{"experts_per_token": 1, "d_shared_expert": 0, "tie_embeddings": false, "optimizer": "muon_variant", "batch_tokens": 32768, "seq_len": 1024}
Below are experts of layer 4 (counted from 0) of a mixture-of-experts language model. Rows are named router (the router's row for the expert), down (a neuron's output weights, with its number) and show model dimensions 0-63. Each number is 500 + 40 x the weight over its row's rms, rounded and kept within 0 to 999. Numbers have three digits each.
Before each expert's rows: "comes before" lists some tokens at least twice as common just after its tokens as in all text. This comes from a sample of Wikipedia text that the model never trained on. Tokens count by the router's weight.

# expert 6
comes before: " to", " in", " of", " by", " and", " for"
router:538421547488450550535528540509447391520546544518528504514499497458464563499519495497594515521487516448522512457506509559465527492464492489442527511469561464514419506510548440474476476524451477
down0:530447498509481530523550557518569546491439513466498462512457457510511500510519497546484497502490544506546519401474552492592581504496535509507504527476524485469572569465520486528513515511430521
down1:461482475542537399511434565523446501537513496505541469434461540454509472510473482517470561479546524533473516526526351497471482478479536543514522527543486515500486479558480506524535507480405547
down2:495546457509507512526485506474455510490475515513522536455503452527460509502493586587428453525499463444526566500411491544472478530466428496576550578506484504423550517494495503524513575468478514
down3:518530469511523543522471549543437496531534447489479498470451509514485447483537583526492510519501447524565471515466470542492490491481454530542493439505448464479489439607469466614504474530543523
down4:462504517450506479513467579504539515436457532478486541525581533466493497540420520481457499553492404474497481548506538532463513524525472498513449497526480500552538439475480566484572541441490481
down5:423433480501536532497556457506485506484568450492516568491495539512520496540502488494584536466560451473520531460450489485542469407464496496486406479537467510434481518487512459463470512556494579
down6:476542562491459464531532565491495455497536555524532475458539541533524542531511530545552499505472471525596560481457537454515527489377484448537486543499498531523542469485489461520441524403479515
down7:516494487538517483460521503493386498457476498422540474495491509538447561513548519484552527451467509484503451496502593453460515541471445511500445455524503516502444491489506495569441486547500520
down8:555439581465515480515544482556457519491527512457498470448495516514483507531463513497535514551472501494528508509473415518527526550514555575451436523544504546544411519519515544525518511589491497
down9:535519517472573500458465501488485558503527413553498429478554484503506485518449415495530417485465593538474453500497510547483551479503514468539534495535460476556486543493487514459499429518547537
down10:530484484500489508529556467555456501512473495547463499550579477493517512503592505453526475517541522418490490467524480507437494494510533449494500493591496530485572483503448428471572472568498520
down11:492485520479504551413483520532474396517534543522455459478514479479412436571513567555524518468442452501441491494443473486504514439504551464510523540539532465538540491538478492536505538488473412
down12:462467516493555516554444471491502440523573496476491478501514498449488451435475479487381537505512512535511477462509329498502526495523526478498505526453549541437468490561412469546559469517557467
down13:459500430451543486478568489516503447421481495504502505511567478448461472490495497511464453476564490515478486418463606543436537430526433490566481537462471448531462489518426487488472482491494530

# expert 0
comes before: " |", " the", " 0", " ", " 1", " 2"
router:487526557519493563460479478516540515449457455518558529492535485489466461482522517460487555509484427492502565563508480470539473506553445479536559524488433510489534598506563564505415512493513540
down0:589494539398491492575444445456492511479508522554544481507529559448472507502472464501479526492546519494528513496479530502523541516492454522468497538478499538532458481504506502552518542404525583
down1:468566508452477542490505489432424516500516468496526512472524502462464453447521477524506560438577510545515596500539447525515515497562432533447510580497556482544491505463507519535483492493547537
down2:508480504521448474490523529516563490479534529476548544483441466511495524487507483503458460522542466480411589489483439484468485525540420521552437535550486432480521443476533505560476492456443576
down3:493463573501607461517548572480565566483508523463484511499489520497546500577440516495456520504492566445476488529392584506517424472528514448531550464445531486491468582465468515491508487438491493
down4:461530503521516536543435502512486557501462505505515473543572497479519537483495459516484478530531583434484493569498480541466553506579441440525484551513427506510540456470482491538488560522517445
down5:439603478564494474550472452509493584538513495494492441495480546497530618443550451499441501449513525492471492508440524532494571463482450525443544491394476514535521476496517480560526522438511477
down6:564471525536517475433468439469456523515474562503448545458487481541487601477511575525484497484457525549505496471519488513491515481465430468462551411459556467542523468497556492456509523543445558
down7:501508501472490457502543507497456562526558513516533576538432503480527580474479502475450432538431566505488519536505565498493531461471517522496565499499465509498511511448511533592514535407492537
down8:574514511446463415552451456518455480465537499496434527497539492480488528479466486432536461512459503484513453509470487546538517509543472472533417533489462576502610489552474518544537516529504492
down9:445528581492467479560522479494504447516536523487509485506550507490424475518516485476447541462535533492486499498511520520566531499519501450438462486519569520511407546557567479513529539503515506
down10:512450510524451465464525485494514548517578472501474480499508559570519487469475473496564494565575526499526518506523501442616408498497543482462556521565444482485537543531445528520525434521494515
down11:479525531540525524475454516415572469502556442464453403430451467496481550480476494503494526501474445493457404533522639564454513509554572471503473482504504531547483484520541573464508508442459521
down12:513520555520516436538531461502509544496459469527569571479506452452541484512493512487493491494512526447411528521556550551511478459513557494559474469543465452454438499546532499541471467491520539
down13:483561573553517507497620507475513617528434581510490536416507512531587423453450552491517571476534423530546542461531510445520509494515479513555482526570502486513540469521492468501551491490481508

# expert 5
comes before: "\n", "-", "|", " The", "′", "°"
router:508536540510571484523515540531509440553464456481545460492488595521548560513562498476462482499510512442480475519488511479510505492572496464476511488473466552539549425536430550457557584526499509
down0:514521514491418537519456522482507500412485550541411503485562483529488542597574454546496480488412519541499525467519527467537470551411501552478522527481482536543548548455504463546499510506533483
down1:480506534503490512409462504485410524492481564562488507565508486465521490560518535487478496518522511571466493483502525524423528475489475425465456471475475520491453443462462520494486408543516504
down2:502464522541516453447513561487456503497378531485472506478563458524491476500472466459459495534524426477477428509529598497533537457523507533529482444484521477512451463521402490553570512471492426
down3:536450553473470473474494488573535427459455455540503536504519580502516443473521493513536448542426534567537566438454456574417568509467447439526517501427531483499522580490454452444502446473453544
down4:392519477499526516454494514583540467560469519464420450514482548491524499521485500487493488499439507559478453470536510508474454500483469526536548589531494447607504603453437463487492539531444527
down5:549491504480514431496496577515439443516523417522595492477547509507520547428502500514478496456478508559508466521517532508519388522475475498450400537526516529471524461509489440444511543516485483
down6:461483440511480494496569469558494479478434525506519537585526508588496522489482456535513512581563377518460532508524531505450494483414531551453491547500455515459489554505539546470480463531507556
down7:530489546457547500470485509483369435460549540501449472541545506514476503499554472442442618496528483483480541590528463456561507539479469547507513513444467508512522483511492427505560391498490498
down8:538439508454516510506422568463515469457486484486509573494571421452512498455424534531496526466465550530474537472590526502527512472546487569532571477499562557515604459483499487493501524498585472
down9:541490487501475471517516492538554549535447484512404542536428517425548482491510513470499473467508492469517541515484433404524482452488478477500509478421507526535444498501495512579521539535461576
down10:500504451470522509523514495520492475538521531449536601539463459516568480555414421504545449495522525492516516555524551453544538498459500448485496429463471495492498559510516486559502503531541513
down11:465446512489492420513535563462525509488446468516485530460497528541471512495443427522463486459511539543523503440463451554506450493508495507478514532513526519509527506542441582556538445575513480
down12:552434549500487555568465492557466519521516537459496467530479569427506468568527578436438525481573538531472475477491497450537479510538487439565421484497559583483518524461526540501515498499455512
down13:544533563504556441518569425481445546510507402472506524397522540433508488521462528460547529511496512500491552471499621486474514475510569545482503517550580533578483551543448496445528477567476438